Below are experts of layer 4 (counted from 0) of a mixture-of-experts language model. Rows are named router (the router's row for the expert) and show model dimensions 0-127. Each number is 128 + 32 x the weight over its row's rms, rounded and kept within 0 to 255. Numbers have three digits each.
After each expert's rows: "gets" lists some tokens that make up at least twice as much of what it gets as of all text. This comes from a sample of Wikipedia text that the model never trained on. Tokens count by the router's weight.

# expert 9
router:136138114118116139116120154111107135201116202106042080116120160082087179164102155164120130146092152094077101170160036156120155159130189146168134083081123121171104064148136102156139099120143146158145115112127129109139136107160136128090095137079132133075082133073161092094157172144139132156150131092125167151140073067144093150179153111168123157148120089128097139163146157083169123131068
gets: " |", "s", ",", " in", " of", "S"

# expert 1
router:141139105112103130107113177124118140183114209130076099123102162096104192179111132158119102128115168099088122163178056171101152141125190159147144093077127112159116065140155107166143115116155128131157099115149125109134134132168128117099122130091119144076074087087154112092175162156144147160152125095130182152136073072121078168160161125185111171141107092132089143165142167065193131134066
gets: " ", "A", "E", "h", "D", "201"

# expert 10
router:142142110102111138108099148136142126209099195116044100116117152095070170159129150156097123143100148109075094163172058181104148158132199139152148107092129108154107058146138113177136108114155137143133104112151133098137150130180121107096100137095128145078090124064163103093173173151147127147160124091117163144120082080139079159178164101174109173138102101137088141154150165082174132126074
gets: "1", "0", "5", "6", "3", "2"

# expert 0
router:152130105105120122116100159118118140194113210120051101107116150093084164161130142153111115133120151119080107155172043200101166153142181159147152103070124111155096071139160109168156128122155146161147106112157127117131138145173121112105114123088121154080085104089177105102170161152146145150149128098112178156139076078121098170174158100182120176146109095146075130153131161080168132142061
gets: " the", " an", " |", "|", " a", " its"

# expert 2
router:148129111110132141127111156122127127188116213123045089103110147089078169175122159137092120137108152105087089166166061209109167157128194156150137108087127111157108066149155114163142118112178142155152107119142144103133145150175111115114119153082135148070084108089174103096168161159137123147162119086111171169128086082121102164172154105158124156135107107125083131152141167066170139149071
gets: " ", " in", " |", "12", " and", "192"

# expert 4
router:144136096126120139129110145129118132200096214124049098113120149079087176169124151138101113148115141124085098164183057179101146166132179154153146087087131103151097081148146112171144120122163127170123120114147137113150136149180125118105102151088137158091072107096179121116183164144142139138144122080107178142130085074148083171185159101184121176146112103132078125154131161073162135132067
gets: "er", "ers", "ist", "ic", "st", "est"

# expert 3
router:145143108100108131126108177117114135198104201129050100119114155105091178179109166146119127157099149114090100168169061189108156172122186147139157122074131124149111087145156121159143114129149126148134119116145126118125158125175138124120104146098139141075062127076160095098189171152142133142145135091104167157135068078136087169184166126186117178138113106125084144163161155077184138133073
gets: "l", "r", "or", "on", "il", "ol"

# expert 6
router:162146113110140135102108169122144145195135195120050084106123148086092193170112155159092116136113164119077113157176054179108149174134182155158153094068119122155112064147156115165144110119152152150140114113155150107134136128173134120109111146091095150086103126089171110124157182153138133159167131103106184164124091084133086177181161106170121156140115101137091155159138179084164126157064
gets: " of", " ", " that", " other", "at", " some"

# expert 14
router:145154115122127124116099152131122136207105203098058097108123126093103168160140153163112114138108167108094104145166059185109162153122201147147127096109132116151097078155133086180142085129170117145143116098173143109129141153166123102118115153096137132077078122093159092110179170152133143131162118077100176155114083079120076196189155098165118176129114105123075145157149150087158111133063
gets: "is", "ia", " a", "i", "y", "ine"

# expert 15
router:137142106121130127127109184125115148199114204121048089099104167085097186180104164161115091148098153101081102175155067157104152141141186146130148094088129106146116056148145101153154107121183141147152106127149117107125139123163138144106089139090142149076099113089147089115171161142139124148154132102125182163135081075112086169175147121173126165131102107130091148169142153074188149150060
gets: " P", " W", " T", "p", " F", " B"

# expert 8
router:099136112163150075125122108121133122171119070129159136120144141148114089139104150098075153129119064174139138166123116100127129133144111163098093110143080126121141181212188109133097115133093147118129116174152109125159202192068180095141155124153147002111160139130190147111109108122102130130070104057144150178172126147126214145138120121102103120135168149169152118118169143133107125107143
gets: "ed", "ing", "ated", " on", " with", " for"

# expert 12
router:147139108111118127126118179122118143210104203116072095116121151086082164183112143167118112120101165111088119158159060174105153152130198160133161114084126109158115063152154106170164116120171150157142111112162122111132152147182121097099103156089124158080086106088164120112163155154130135144148127092115182167130074090132085154171162114172117183146117099134090142169141166087179136149054
gets: " ", " was", "0", "ian", "os", "ot"

# expert 7
router:146123156122115118118130245082143127097079146129149132164140126162102186132106077154119155155096089076132123178124170150102145159129076153114101123124128135151096095138143129107147096140143105102170161099102150070134139174200097145150114123150137136066057087120124147123094122119105114193155129230133167138110077082081064176142119144176136163128138090177106128167129152093121152151129
gets: " The", " the", " Al", " Mar", " In", " New"

# expert 13
router:118136114056143118091131111120132134122117145126141089091180075071127095137142058141153075151125138173117107075134198141134120130134135124122134137099123182098096109124111122130160130120113157173074095097118181145141100118100098119119161130225158127194071145130088189114062134174135167136128138080107111204117201150148175118152111161130138135132097156107088137082182141134206126115112
gets: " b", " s", " c", " f", " m", " h"

# expert 5
router:162146107145138124130146130114136077088144138109067155139129121192143145118148133059149127137157099197140133126150080089144081121159139123196182118131130159168115104109113117152136108100138121134019133073199097141132116116100095104117086143123130105098105129102146112115131072120121132141214158183115122096172104252130110081064145150117120104098146137099136136175125131130079134168113
gets: ".", ".\n\n", ")", "\n", "\"", "\n\n"

# expert 11
router:147151123091147166101075110136077097135146163079131092092132100233151130124137067058100151127107173133138074116121179086092085137119105099107089137136103108154159188105142139142089137124171123157154162101119122102124111133230134138107093126120150151131075120142081114140128033152130146126116186155143122078176123178117183124082123152187097114176084128140136155120118109157105122145123
gets: " (", "–", " \"", "-", "/", "'"